From a checkpoint of a small mixture-of-experts model trained on Wikipedia.
Size: 16 layers, width 192, vocabulary 32000, 27.4M parameters.
Experts: 48 experts in each of 15 layers, 64 GELU neurons an expert, 4 picks a token, a shared expert of 128 neurons.
Below are experts of layer 9 (counted from 0) of a mixture-of-experts language model. Rows are named router (the router's row for the expert), up (a neuron's input weights, with its number) and show model dimensions 0-191. Each number is 500 + 40 x the weight over its row's rms, rounded and kept within 0 to 999. Numbers have three digits each.
Before each expert's rows: a language model's description of what the expert responds to. This comes from a sample of Wikipedia text that the model never trained on.

# expert 18
Description: Country, continent and institution words ending a phrase, plus years and numbers, e.g. United States, North Africa, 1909, World Cup.
router:457471560513538473480458519497502506499512579433457566514491507511402415558433462495434509418515507506455537544505433526497488533430509468466549511460516456506568567478586527564536484535505465536509515504514466504478549534457528515478506476514512565542508538426453498461469569508425548533512442508487468468569466525497493500526505441513479526493521516531446577456542505556456481434517458566563472518535476464450501522494480482458519487560583475479523452492551534457429513483456509522455547570517579524451454459523486569478538505534478514523534485493580517429486467446517565452
up1:408491489492566494534545533537478370537557467511504585495483494512507536495500524499458434496479554510551515504516428489539490507433451448516510515487504488513469523520498503531601485498519545499517496487446535470485516553471507588469364527469529580476506516464537521593514560519553423502478495507481470505566427504518534497472557419480504408558519469475566503468489536564508516505530469422510530508537467553485490512506491486407464469465531415494446545460554489489473524493475474506487486571480492433473543532500521459515551574561525481444447501461479484513463499491488469538
up2:521515559510557488503451561511476495555539530534516513479492525534483472502493526504478495451478530484516490560446398465589444521510524580468504512469431472543482472591492490528533423488487415510517633480486497513578447519491458400486516524443529501500492450530408526474446459482457527479546452521525536520512456531498552500556534536486511541429395544475492489473481446558521498479478491510459539463528510498452441504480504529469471478558535525542448479466537535488559475548534474465510575453519541482537463539426428474544534538524472452450479557514494564576481487472498512479
up3:479603517492419500533504462509507482496501457523481450554472453482558481491488518522528451550467457475535510503553502594443453400603421542494502509466531426445489572465480467534555472468501477425501571497507547511475492560483472482537542498588472545540521467521558501417446540507556498491548540482520451439514452517560566512512547555545481540490537531562505522518498513508497520530493520451498445420451520510424433491582530492497497509451479478486556465469472493513504498477444514527484535390546507490462461545482513513438463528476602484499473483480514495502513470510548508444
up4:473564484552469561520512452546489559524483473454407495534516518519486538502429485496522508537491441470549477491494492510561492423488508502571463511531515510502504473477502490479510518510520514511435548445472504506451511561442424461550435505568484540546506434578489587553525500508495443492495517497490434527485454497493516524477447456508498546481508498541469553511520502531539504444559472487533443533486557543409494470503513616484446503530568507554514481437505545456552472576511459465473439541550534469422398541510451433515505550477485461554434476482497427544537580455536482489
up5:456479561482536537484519492490490504525538480503446517445550495532496496487486512519461503496491510473506544459476471425451569477485483478574472515472519577592532462440528446496488444575512475529534538523516550539389484438501461483461425473512479534505521475521475574490515502362480492514530522482540530510491483477507498495538435504571517488436585525459444497492533544488425516523545470475560470502497456408520492433518508560510477546577537520465466500483468465508469500464477455526476510526508482551450548473477505623550467581554477482443546445529472569524499474580540537465
up6:489537456486492512543481516524524458505482529441497444570537511464443458527572509545480486586613512499503464491544524489526492489567503406463473598513497499452416530569460478474533500435464519455552473492495516493480528562499551495525503425468531460449539483480456534460485484549465483441475489521494528447531553496482584523612485512484458543547465545552515516483472512461507529442530523539512510478509490509556572480501464559454497489505490504465545517538507440492505419569425416572517474526510541531469460475417539480501569446498583447493430437464491499470496469490486515521
up7:436542470512489421498462520540539545578500511553517496482486425431498537537560509500519431499513502492585540538545552488538487472476471539524517452467438463399421537541495474464465533483509497465503522521525541505538511415502505443439514481535489506532491490427547543504409528526549508466510537429521499489508475500527484528460487536576552513526463528504509424533555482484537480457449462473444505481574507475487471500436547541445430498496555505565493513526492510509498506516548485414495494497432578541506433490553423475426442566571500489521590464489473545506510522473585511495
up8:496495500475531510563472456555491424528407489559528523404479445545514502511538465471522552443564464481478536500493530497519509541503505449548459602525414564464406485553502401511513510481511510465519502515545526512515520447523505486482561480591523515500553511420553516464513512556522536431553484517517551473547512513511541468503530519510519512506525468531465458464454480585435495515494482431508515544479453502439476531455499491501494433442508561435475449487516498473445513505445599480555506511512453510531510548533476576544509493405485496505485544515435531426548458524425493498
up9:554466454479543478500533567552586533527512471466452441488572443500483412497455571530431492477521532469506545537425509499610503467460535469463534495512452469539504479539486480572555505487536477438480542476487535462502497402463510496449497503502498430556503481515449526499546477493470532522458539474476517503470453488532554516511571491476521585495477596453458442570539493517447471477559532430546475499496469472426517566493482482551543443549491519440449496519490487526554487504471547543539554560441513514536471464483482504463563503442494481553500422481532546408518547485495526485
up10:553513478599529475455544486527455528491489500451522533545525537510513417476460541517441427562442464483432582482496494458521490509485541540512462504462545464477529452465538458507567449573472518473478494525447554543480584488501535515517493513486491493473511435469524535532460504516500489556515452548505418484509521535457444540520509399436506526467533474505537567527472454513497546495617599488446574522535529439500485487523559504525536514464492553385491535461454472421532511502483507422502462533489524475497417487512538508495520487465513541426567478460534517513510429496530485524
up11:508578545525498565493531502483546547465483497488502574478498489458466480475481506497433569535466485426555514524488512480498510488434496445528483433559460499537483507473475513482492502545464554447442530533547463506536522490538456503556548456485518521502525464472471471486488522417560480511472555524525508558530451462468488486461509546452419582491489572467561507590496510576514531540520481507512469466509478416516514498459512498565484533569515552457539545378454465493543521575560514434451549516472441422466500494474489508441456489601412488483541516531488535550473439514433496469
up12:570475423473461513488498482524536503488500526575466462527473488406502507497563475499517462548555497454501521507507487478511449451448521463535431523490494526443525539469455532493542449502477496552513450465430511531490547509453505514477463504498480546470517510588416483473513531523492566503463543477428478486459514460511549553485563467487462568480506490492484484588501548530533475488458498473528440510568539557470487480494531519537431515546508478448549486542456463490523471590523472534525489602487554567456554611496546579493513506483476427433524510404492518529466531457431408548
up13:490547469494446497567546516448508493417425483460514440435569575540545496534493489444517429613476487496447543504496522453462577481516411526444502512478469511457502552497486484587521514509503443517427490499578516506577508491506561491561472548583479505571455432493511502459505538463521518461524541494470521553494539551572473485448444502503543430530512495510506497547444545525512520481532527486543489453531521471527553498498498480525567503456440505514527433514521482506549463543480417479516420460486509535496471526457560446495535527448578446493452498448472511474465426519483510543
up14:541492387505530535430568454508504524532465465469493497492557580499480571532479450488428407461469478473508466447522432478562484535496539500474551509489508463499493488425504478562494517535507409537523489465514539486510460581487509550517524478533575502535531475516473520516583444564468477441485526502513548490514488478536544462486449479471500546527506545490515492478518499451476554522616506490506521530476465421565578482500519523530477511462512470505426450483524544501449454491518519419401487474522448461541413538471497496402442536511513522509489519533540514490524561560547575494
up15:493520506518540530491477528555491509496480506479472488514475472540522513496474543494508521447476482571555462534629526512481488477502579483491576497463514474522449467562587550510486439438488426422554499485434501505524557529537437546508439544462476511482493468521500500502473411494455500462527482539484523518456527498418544465483463481540468483466546440478533555485544468508543523515384456527505485446538477438510489489485539618465503554501575525536463498507480463544519540453487447476575518437535522388525479520498534503539472526540550499404485484487474560481468582458527472509
up16:520549472452496475475470439610480543498489515514502544488433548496547484539512438516520501469531577468503486541430490461497441449474518478549512518502523417533514435499439464486448511506489529517478458517498448505520505411489553487551543506485504554455446492441511462453438452467523476509466479529498487472532487579592493486453512448504508494487564476505573511512435592491544514530602476537482529466476616478552549501492557484483482481582446505501480525437508512482500533526373546535500537471519497486414481510454524536478563485501583572459472532474507525474562505490513475507
up17:507511554509516558521587422486520515464401503433485447507495482498444558488455471489574421531522547453520570504513507488515497482455450485508491538500465563503489435554538514550536472527504550593530548489481468556540468508498458541491487512559485494590551483468497502512492518469513506501532478437552459487552537508444520425434444453516492544525497558449442462472459486489495437526502479542478445482637471486521519547494459494506501497535509479481534528436495476492422495456585495445517492481471549453496467485562449550475525557482532453512506548528445449430456551528492586539
up18:527566491558458605513481433529485501488454481482501542513558543448467528488467466449476502470510520462463462491496531541526514483514483446481475423478473506533565419461507509523480545469517572466544483559546531564441442521509488458456446477453493560399465493481499533490465512533485508560523444476485483498470445505502558446466489501548508446501562468558448435572531516511521518487419483502531479525452535510528450580508561461544480441549517579431507512478454535470462493495462548513469554465548486552449469553558450492511542440583491484477584567538576523480548521526478484480
up19:501469507485512505521472449542492516495538459456558478459552504517478534480469491519532524501467479509532472483552550506500491405520564515545514515495571556527589508492522416517510458489456530526498531542513551470474501514485517523504563522495470478500469444499484509516498542519547458567550405531491416543503533502461502505424450451430431525511492537490526513435451541506518571491579498480529519513525525486514544550469496424509525486560475567452455475501498520441501546498527466429512526549604465491495518516482418444577507366402467472448518463476436439483534597472524495487
up20:413515475500453514450475472558540537487519546401482485570475552413484515531593444427453473612485509520472558534488524586576509545546477490522525531547522486510520479522508509510495471470535451526470446516469505486513470469559520433516530528529473508451535531537484538437470527409439449522448571516444440474519519573463527478465471533546488481540553526524559445485571466484491461504523549483521482477422509529480440455454478441535524545503484480467558475547536540508492485498515513549510467476556512479516478503487491443541544502462483453570378485551496544453527498510490476463
up21:484428434478395538552516481545593461485475508531484448492533519545505480451522509467531435521470524470490501507484490443465478509411560496528430534485553426464532441512461478544471535583526482444585524540545533474555430480530498529497525591470562524465432488426523475451548507449470525519489474554529471531464467461536529468491547488509443458461528544545482526498491543504516548530506525455491476524482481523466496478526497563531517488532488511557456499518510500555493485517480495480490509602394520478523500510463518444544506480506566415548487450584522513542511461441527408568
up22:427464538476436586438436569549569459519466490552467469457486518456538483579493514453534458485397491555526461434470488501563535541541448498532516467563455442493546514517532461476523465541475445470527462458466458500469521559456539456488491475457495485514433513517463468561485474477415542482485569477487522516539501524502417484543510489530546478499505559488458496522521495493541550478502496572502477518478473451529509451489547545450441551459487517497431561550508616550486506472464479544505474468452541497478474469458566570488580555563526529520550514518471470538504507548452473557
up23:495534512518583496414514527492491576489550495464568501567494516473509464475526496504489398495558547547485510428455499452465511539457475470476569520441541503478439472494534515550403515435508469565539488481508515477605542481479502503525469476496540500479483495529471528495439475421587487452519446438469524513552499533450464553522480573433505509542497487514452468510451466422486509599492499526563555501484487456497549485547488558492575480476565582476522479539461559436541514420451508508475431542505496513449556480523485461431490586468494473497520459512475539504500510491534519514

# expert 46
Description: Currency signs and first digits, capital letters in abbreviations, byte pieces of non-Latin script, e.g. $1, €, £, GSS.
router:491441568456479512463476504468515514489469533458442534507569529480492447525499519492519508504532428530528486465526421480562533457451542530560497544427503495575516572497541528545499489465526514486504414478502461535539486474510486517440447421456474577535588572431498485474562500438450532525525511545497544511619527460462533556557487482463502478589526465513447523520464557544479557467497432483469471546540453506512559527568549464537557500455541438477485486480459493422440535478564484448416506512496507524471534467535514518534481503499442541525544497440443486507483505471507545454
up0:499558477463494507597530463481528488474468488460459475489500444497593587560561473411462520517508534575467522517498515513490575479497520494455440437446518519517494474567502519481527533529558480517558501438517420459463465561524486541543484498427475525463491503483466523505497532502428488469465526478597533511427477508519511558439470471442454516549468489557531566515564485505543509499513466459433450546420562514515561492531525484462458447482437516498455468527500484552550479446516463498477505564583523544496513538495512440451503508546547482458459561554449544497512418533518432474
up1:587505497500486454464483502494414497477504486531463559480467509540515535503504468583386423480468534476572515476548491527577444469471475514478521474497444495557459512538498415547495488464524445556498471447510452496583518558515472561558495492478478500544523467534521481542440475451425467514502600541490491457494490554517428542498488567413506565543504445464505554553530482499493464523512549455518560506539492524462480471425492520531450531537468478482529459435530516482490533511480470477476492507522533409487497531504561571495481486490429451591532459554495495524479564526449521572
up2:490500524545421526443524526448526480483517504533450495509553537482434542481554547525443467462470464478555503473499478533488523515430549546593473556486475451503427481548459510504489533580523485541496484533537448504441439534487563439497510488504492482489476467481464539510472516509506533485437507479538494488546528516443568463476478499510556438447424435468457487542523520450483558451570487506435401486466444477541465448500544518515601531534555527534562558565442548562490486523557552478463516487492519530508524488528450517524446563538542516483515461472445499449530589435506417509
up3:488441547542540545473481469474614481510496507520486550512529416491462543438546466480433379519534568591565553553467465482572555474516478541476479489447520542525425468495512463480512494432475491492527499525464485478538501492550448467520464543516446517503468521484474554505510450438434536441500503473503488535531589529480533531425546502488525472504508530498490518468553500443471521504543532504528510523549464548551568545501436515478490424488553474519485533503550498458420440467500513448417493522450502489556454536565532551406522539499539466505480444464504520511514500483573434502
up4:479580478510476476463472522451489518480472458532513512477518551509504531443533498440488506527442515513423477542464500460490543549512535481507480515469469411488498476456461502621486543509531457541534511498520526453518492550497484556525469482512532458486559515505444472454559505536533441516520503481512516525520556525528488563513471482426522483551479582481551531411591470439495524511507563532478443515511510517517539533493479491454522471542424525503472497585464514564507419430400552612436434448508444470472455485514548565449535449482452545525503492511498535450436482573471536548
up5:484478542538514516442524472536506510519528493483458563433485516465548492494533489440510566588571577479548509464516528480480492486529506492505430487429480480501516552493524469522381474511578511573535514498480473575518517569460439500526516519525477536451556549440447575468453499476527472534559531439509498523526553469422523458541468480565507423445595485459481538459457486506488480492476457488588501524501439484518426512503443525472471491494503510480504438519515524463463550531455483429505517486516486594508480428499591494508564536456497504489519494554528459415451453544463516535
up6:517492457497527584483522490533540525461436460469525520539461511530427504452518444550551531465508499500507558514548519447557533503522473506484560568475477499479580469607482496496506573450495512522493513551520478510435526454446566480555512507516472438546507405564521583538544466549538524503530441488436505513486472551487450503538497466492451444509461525496577388528554553514510496484496493533526531497539556473511453478488462565437497418451501480474531452536526495520555581495451465446568420517495449417475448517509509505482495444497507473434553498462475449503496526439521476488
up7:503482497554481533500466545561407456446489463512449452471522413547558551507535513514539471497477468508490428538538473554554541430517450544539522565448474472574544530499506482537513494485482538546410567492582538494469478444499518526544505509461499509492565476480496561488503462481505493448522434489497545441570462532501524525466490496465507418610531437465439537448492499434497516495482475520458546543554491493485439526521502555485503474519410513447502500496529522555477518498582437529564608485569449498468432461504497444529489517486417501498509555493499487516524550495453465479
up8:467476491493530411490511527488503504433502513501500469509519524465540471444487513462491486461411480514442480574524502530565458531416466489424429534505560584471492512520521537543438554525505521489492563455532474521485432492542528439527440468563505481480452476457535548541506516487499511454450458450477492412493416424514514477540491468512499558466508472547480540549533505510437406556509523485588594435473519447581493477541486447545529533541516489525499546491541545505537483543569534553536501536508491516504526544487493477470516547432545392488502460505585498505493472554496540474
up9:452589524499502462517493500548573519547521492499508490447519455509495583481570555457457495431567541510563477438517524571483586402468483538541408499480573495517547455511540468512481488442486496506530495507530496456460488459505477525491430489533508521531504451470485510474465448548466534516547561462492562436463582462475522468507548514530511510521494412572542496560561653539500508468512491526512578490475566524429459456501448504503429487468518555550519413525493481518520543515459483466496467529500496477421493453419501468507493500525493490501470500470463456490521464485502481476
up10:508497561470539514536515508522425425532447401469557537452472461475550504592501496518506477491513535498473537494449545517502465519502502460471562533499504535465583495470463546574622579481426430449508491451480461505470554524490519535489500479468488495528471512507478633508412489549476492482529469505481494483509492494575560527544502434460570483534438479571467477453460463467466547562459451453518538514505454557553473454555483459467517450511490517462460540447446515525533477529502451505530504510492500570454496528527479464466566507491497476495551450541570442567492506462493475528
up11:489443477518473535498519448481515567518515448547558416448503480476425501454468572543516402489517454496566392509479490513460480514546571512513530530508483475456559522429444470493433501487512502459479456532483556463501475437492487457492477517482496495495542480468522486519526526484466506424485481463543516505578417517495631558483556542456486480462445531544523539504539538480472514517470510478465508553485563515589510448540518473500515520558451509390490503506478487537472552511451526418536517556531492507533521474542586554427539582507504455489504460521513526522509497554533515429
up12:478514521571511441494504452549501461496545461511483549527549527479414480537417521505548564472460476468552513425506498564530445511460439551544508551475522579507553464493540482487491549491429456521509481462417441505547541580514504509480492485558443497548500487500499455516484564448407448553498511550484568510533542531452537512454470467434503582454486534518549520559531419566504477493590518455484528467495495458468491490455566515529515505532521558411511531505444431527473558534523478543429394492489518505476491484537414501505486457466496504502508496497486536484565470486495475501
up13:479506589505522473499544460510494498511460484479509457495468461568499533461477568503506487578479489504470514503514469522501494473536528512516464477481484481519486492404470535441470518580459473502424474527439448536563571426571460565486499513500467474437444477526479587488506555430524501538493468521467443465442518527480544605508495508457530486506614494522564556466472439512464461502599471481568484557554545556459515484525494541495490533479511464516498501551526527517491454484494515491488502545497511473412531523527467493470453541474377521480503497561579460468603490508454442472
up14:505489517509454513573485490543498486497509493495518460480537427519589479539516486552533500472478448496484555481446429491579498529429522520516447477459475494489464551550478475439534536503449463464430505568501490558515541475543492428530479526520511485474396516513561503494543504525422537509479471472520550540454490450476561483470539479428526543441457474499446590507544449525468411515492473498423438473508548483514497503493519492524556480506505532467479529561535570536432494482530503552485533537533431487528538505458506460527601592499507524509555499430486500416608441519518452529
up15:465495464518481444515473444557585516465522487540437511477604512475566440550545496513419510486493493452521443519483508473465483499465511529502585507520488426470545507530508519482462439517493512427501461546401509450457488513543425491559495534487509533532536483450477456582579521411478456489510522468465497473544475554485549576481468472508459598456503506504490514522512473473452456465516555485567389485551423569488468524523531562557474479535433564550466525519477473552567462544482498548511533490505458509468480500546451497463537491526517508529510468538537493557460556513452487501
up16:566498570445452533453515462477491421439570460494401484460524510483551532471474445438527521406512547511459497485503570501421462574529475407512456470520482570525435511545500475432530498497505515593504531508442572526516500593521517468485410451529539506476539452464470486516501499495493511485554515522525498464512536505471515544528469499480493461524542482505443518564503501480478541522516567479597501494526510477582459474475517513540575454517514459473502536520506571513484464549401517506528475471459468470546458522466540486579424568455561509474488529478458532445492491520513498513
up17:499443498448464519497535467527451451540499550483494485516460528443468486429541494542511477497482530472489543525483469532531531456528529514557532499505545588488513477521511453457504436496463498550515462511468511482467474509551596523528473509506505513622491430475492548465507501534506583527434521468567438479503532497443538479491504492449483442513517512497517507426430578516502539552599508547452495499488506559542464577460450518538497480421565510508504488465537496542496540537506475476481447429580513469509452536511542418462562496499511505424573489524441505443510538371500497421
up18:450492547538555553416414536491523590517512500522520488468526517580463437464534512546506404523510524543489490489440553465526567471503441534520405491518576519542484499470543503532523478433476526537475535470585540495522579514488477461555511501581500519461481495430491530492454508459455439468517563497527538482544456510566550427462501515486483482593508500506498461536455502438532503554462480455529565473525501502476414468454527483471492474576553429490531500490534454494532507523495536497508505551544462437453453414478497568511486534492434467525537502472527554475462489471467447461
up19:577498417513434464446571541524506494404525487488511512467563553582469477442520503399517536521507495467505471521514503468547452407555439470611510514470579453424477494496478493539449488455501527538501496512478465483529500458512520587506508476485464480578536511487454524537511506490474493523446486451507519467471526549503548462532442485515490472527464449510498551583531472547472484572499511573519528552484514453458522476504525568504519472528538466528520463533458410458481519480493479538493520533467521573506423491588536524437504487453460528460424525512526542536442454534502460569
up20:406537472511494542502520462521458575538488476468509492446554552539458506618557460450487431507515489524475486475382545527553472496577522437592469481479506504495540514551527495543403517543471446574420447526498492538494547566455480556476483442543514486536508558543498484521549503446458528520422544501526480510495454561511532486488466544454516531466439529574528492530496485529450517504522536498587570483490545520523546496505500463547496513452484528464481399480434503491436493467479426484482426519478524489478465469477510496498545513473543522483534464527481557426488467491470529503
up21:578465535494448464522483470521472513589436451484469525420497514489475534493489562511479438378493427510546507495499468513545573538475495528541516480481450500497486507477451524463526533524463461496512511526478481554550433535509501530537473435584544514479545533491519483526464543437508473595537498526512461536535544453487556537486515438394512491528517512460457473501501547495541526541534475491511466528475511487507530476479539540461602603533478498468537463497474498504534564417523559552439493480462449477485444497543535459554474512589431515469441541518507475452494407491433534484
up22:479558517491542535448468512500485483437528532524439513554488497498508479452485470488496454576558544498586401493468519575491499438396544500527434487506473558513512566531536480516430450536488543531534517564498434453467481530508499542469521460500507463471489512455498544473440503491527523448549532510512491531506573439453470519514476507532439438515479503499455505490571513458560544547535471476481504574584441473562517531545455446429560522567489560492519476500433530484517535467462566535495484411473494430501453466547468444566530462533525533537511424473530457511510522482494437552

# expert 41
Description: Reporting verbs, conjunctions and clause openers in narrative prose, such as said, believed, that, when, because, after, announced.
router:536503516554551499481574506462478427532463366504453486517515524519505510496465513515493539411482442552519522550436522499504479514502508553486534464546517548529506501501499516583491454485523471573497492517497484507592498487412496451515446579481520542501510475510504494433574558482449511469523481438536544500540442529466533458392525460540459443511523478506522480431578472453552457552504523522434533474483521462494516547539497508520490461536555462479468498508525487431559486495513582463468447560547495517466553510461515465481482466461462409428533583577437493503486536481448488489
up3:454515497524539446511476504491437520466459518518497450507468420496477533550545563514532506468495490503485585582454493466521549577493499535494606499543506469530479450561407465531530464540577458528500566524473419515470560517467500466547583485512518471455581535467471483454384553543482504503503461507578513503498509538512521482513475507470559469420547534474503445394435479539507563491469486520546476510477594521481493513464467556538421527490466554496546497492546480494481523402518520507507499555517479505419471452469482535498534483447476474454520514462442522517466526518468491499
up4:544497581440515460553424504473596487398501563525512489467502509507482441443480525470527546398550472478532471504487544537477482534467537496445523473428487580514478472482532465546520502497529458504501575545471524527521538529466529512480486523518493508416502476464527556485524412569499488571556493455547531524552537496448525428476545520431515488488522524530470540504543465451473441526479518518518564480549476590451491485503446520464515452480403535493440482550604489518524460497440539514525444460527489532519467534489469492500492516448565529438520494577418486518506464507505503441
up5:478493494505530469483524534578511446535469471481416531443479575535538483529535542441526521560482557456476505512570502481457530480514457470540422470507505500521586546479471523533461470528560489511439466462473432571622487475503499462475518481532529481514512506453565582473534556522500534534443487475505492516504460464419552512448487474460483516460546505504519510604434447496545480543490525552497495576506513524502483497446524473451536438496529469521520440518535450516491485555515440461549476471507439497476531506494550472405556578425522543451445443569465472483540482528530433490
up6:465591482491548518459480457557480525531480514509545494466401518516472470461468499550514486518480453439641473566488498530531470531515547526396535510493517448518527464551580450532476475469445494443504548502429422512476513502488535522510472447437522445412484433516443470521549517465574510465558545565521468457548460567541505525582542463560516464405507499476441487519500508532476506443474565527481463528458527560550542502512488486487497464501515516529501438539532499465504533517494516524500485484450504481467585508542470483514474463528603506479475446493502548444560494515490468494
up7:473496564461527493543514505395485440517534524503585491429534598505516492498537467486492496476477474526475508501561531502435458535441548506519461528484470537558470489508417549550565492461520449404519507545516600470457475525493535525510539451464552466485451445433433514473520536505482489461525526482525533593533445446543495473499509491499473471481491508520419500479477546528402514476510449505518463423478489476491482498406500520503498506413506564515492549520478424531575615570483485516520472526549574532547505595468484463476476484541527504482514483496494494479536524527467520525
up8:457579598456542484440514417490503542475493544533515508479546487497474541488519491473504449458519454464497432525523509493534446491482479476504518507430471419527500542508483462453497549476466472510503467560475485475531600464462580545467525430458451482415493469421546542507513409544470505465495517512458519462509497477526463471449537458505487446436510475511496465504553512516474501470537447454495602521532551545513519500481497499506488507604493543568491505527548588519463560463537554477559491474548520515508466477567422535495531475495510440526483545512467439546511514628567519493
up9:454499487473491428522486509458481448471521491453513459467454476502525583466541473425483451382515505520493530479568510512496536542517539509422429524445510576456502497556536477532526550511505440483514503484561580474499503475500534537470470481536476505569482475494525535513507513505454434497515441506564544423487518453459567605512522456500509537474587596387501562519584444487524529453505493540532510525536527503544466533542502477564461491526495485506473532532458478493494481465519540510466528452468464535539533527490554547486459477404605443482461475528464470459511539468484501454
up10:508469521544549532533521582547576552456513506516486525434511435581466430503523521489505446558435421496474502493398443460538492481520418488533479455473480496509448533596497508520493516502501389533497521499464530557518531595521472524556509530480560508514471531427458482516522524534448531530517494416528501514514508442494580489473577505496507510546509501478456543548546448516505447540568570511489505454478510501501490431475543509468542488513489482444469461526521464480438423477472426601530497535463468501503515521421487519492479490574457508549539484488513473475450553533433493476
up11:458519431553442505479518483606525521380558488480529456529526541475507487527544546577496515493549586497528598494499495474502450399507535500498503530557484509534551491451564460463526504487465454548476502440484467567501453494525460445622442468482485498524517449492483506518505459549458494468486466568517532465542454488488416431469568488472503465528540452583491488555512530469544518456542494534481562485563453478501491435454492470534494490490469546541458438533471541454461416508551467493513593443535475522507484485527507501587490503528506495481504493505508477544497445477519463494
up12:539463583555454565489552495499430456595469493423473473536540570519474542415600447488487481514442481465534446558506546513497521506486510548499558494508476493449462513514473440515492521461563518459522433437480492529505549510557432492505443539603528496481530505471482540486531570545488466539555505519476546498483493509553485484472475495429475511492516421528527443479539463458468543450518526544465527476458474479492468563451485508459527489443487552565481481508449475498515553516530539531488515452600504473560509554508504502519491498432521520407530480563535512457462417433484450533
up13:489547539549488532536557457426452502521481487465421482474486501576453573531532536474495575447554533532499465486494497519495515571497477459551485431430488473579509521603491570500516505545493473445464523566529480463495453460499509524513492448500479546554476495475416476477484455483510564469538491469546562450463462490493453519496518557515488560519494447507461485548492562477507568485433410512455582473482579434453475527547508509496411498546499522445551505536478513538511493490513478487488589516545543507465408492527468487522478499483534505583573495536463465488501449484435453444
up14:494531494512547555480585534450521518530534520558506534454548582453490523525498533466537494439563446482486485512473500523555512515508535486467487450516428554551524491482426456504523505460565455487537526470457523583418450449442498419478464492495530509513539529626555560526521551465470462421502501475518552506487567529543451521570507468469477510446568441486480537506418469483444474475483483564499453409519471525487482548531557546533556427499528439447493535464496481531500454488469558455543497506525520514562490500524452427512485519449487500448494495522520464468547498551446443470
up15:461529431472486494471508523455489524449522480452479525515506456544501508441506528512529477453483507464498493575459521585494533454453484537508507467467515466517525476473505541484495458494555459569527500452523421472530531461478515480456441462458456423549524481501469440481530550483522534420558470551498447433481517469463517531471528533498482456509542427422516484584493565624495597515470563549468411488550514520548501512503448503535505449453571567506522444510465504588529573493505523465563572477501506478458510500569492565529547498528524449473425543501500491496555535516491429531
up16:494441461527513569492590585543494496486505469540533579458505536464478568460455456555475510455506578502461492461430484455483538529488548450521523503474474469467493484511467463507518454547503500512519451450496542496500554470406546436546589522483531510426488508552540515523558477406512482512520509482441502490536468497464495513488524588439528406491497537495495491485547485573494509599533489561486538531463446525528459482489407493388444508523577521462504507501508584560552526533556447472472519507512464469523522529504498465449449538534459479449508474464505549537469509529450465484
up17:486463521479517441436490480547512494417475465531550550442499394466459577516426519490556472462542501537514522519548509487507478481488436461452570462459551531510544540481519526462516553550515453540474489556450449418518469456512461528497470541453496522517512464478520566509512477473492506491549540541498535498484456527510586446492484495467503520484486488456579495472485460410469468584490463543555558541511474525499519477445456460504522552540504543541496494478564499507493467561537564456491500460580524550483479585490487449524438552495529541482459479565467563563410403440536492510
up18:473422426521572477496495545533537547473481432422514428457518522565435535509477478503476483457519500510499529501555545457597465508438446520495436535470560555498502564487452468497426454473464528573521477472450482436536524548468504512488483477486447586537564497539530454570550514499455517503515533546477464504521467528579515563433474557540523504515448556500543527555540488504556511466465544519454514478506510451480574495514478491381491489489537535463540510486441499449450565455530492465477476546528448467519436504494501468457467491559547515476481523526547436532495443486487549563
up19:583576495431545513530468566508455471432518485447484436580532536530473546511472558582472525441537555504522531510483491528514494488554515498543521468554530544549520552493558476483475446435533516528487457551497466492533506466451447467515408521479485543473480538526457602392531506540438508485448471544489520473437478503422554471467572497524507479473452486546524502550507523486478497465509490515466442470471534465544464542530508484494523447478552461481526547457533494411546512530506524445509524562504511478525462480457487514594529526459420468382495531522441511477503489534473449537
up20:497512540545481504448572552440509484490527447513521409460586532492429559466546546486456445519524499437469493484440489458496522524507464444500561392499471469498531503539513516519505440521524455469527567509524393544574476468467536448441486482559478467497568467509477522544562513510539566431471511450535485516461524542527528533511523489556503491489457466523534552476555530512535541502527522525527531412462533463440589524448500506490478469515516531520452525517585516530510550525473439477424480532556490500469472433467495494426516525513465443535561433511469445523532496557466438544
up21:514503488480534489501506507566530502438523422504523497488473472477532487521584402461457540568497389488463573461513498437498460423537415444495578558462506439515459483552516466519573483492547483507499533470499519506533432472450461460561492501501563516487457509568495533513471475536504555555479498543454512488547415516536443545548555524468511496525441501498449484453467536418477481405495449520460538496494522512509557515482509508564505533514503509481471496543464440523492486553497448490466535542507460511546409537508556413554567553512539470516582518474490546498565495459481524533
up22:549480406523476541565517600572502538475606564511477489489503537534460481511498529491497469458498488524510493458484498499496507425537520458465495503457471540455537450499569414518508438448531487452563534473525478537455503489482470422449545552453450526503489478539431516457507538516533507572504500532515546508527512466537541449498485449530503500553517433529513465506483571452580476492525538530476562463491546427499509513581452467580521464494469476426473553498554458517444561524519452593489449481529486523474465553423486472436466584536531421450519501499510504513515492456502491449
up23:465502534534528512536458500490512509489579452496497550523503472474480464443497480472491534375496532564453458522566508505497551433450526517428457446457503477552424522518481490518456447448495499501514500461490521536519574498445489528448558500476505512465491431499457560479528541428414478495553453466519555579476536554467490448514574496560506503529503461514551481499548557514486569510476551493574495509485568525452521466407551506498476459485478541574557425487499503419487523480498475511419498528496470514466540539532455531504495517453560482482537562563521602543497523427505473458
up24:489539590505536519471511493422484464525464520526480464587506512509484482531409608445479519519486454514460491449522517564501497506543476474515546568444578526555511531448510475505527462474545542538513475469452522516585517474543482488482533506468510509477536442454454490489493461445500554437521496523497573564504485458486540550458510499472525508464509510473569520485537471504487497503507557495461548548532497499422481484459543496498470480495615523395565473481474447487538559481461477477432520481535513455514502446528489529356427491524392514481487611485485515513485481517525492528
up25:516497434477446384522578533568488527454553425503521476511554426474507531547532434509506467544483520518480438513473559496496600478488558550472474487431497478476476541485446536512520544500510503525530512468523520522424582427562446505509487519556485544496502541552437485570550527480470509506436458407466496523498494519476500513525463437496536454503463557477527489508509539561475492451594467524492402521458468481534555523479507550526489505494454478497520486461516477448446535466563557460476530518425582537536422483500429443549551499509544520538515504496492539465502462544496502458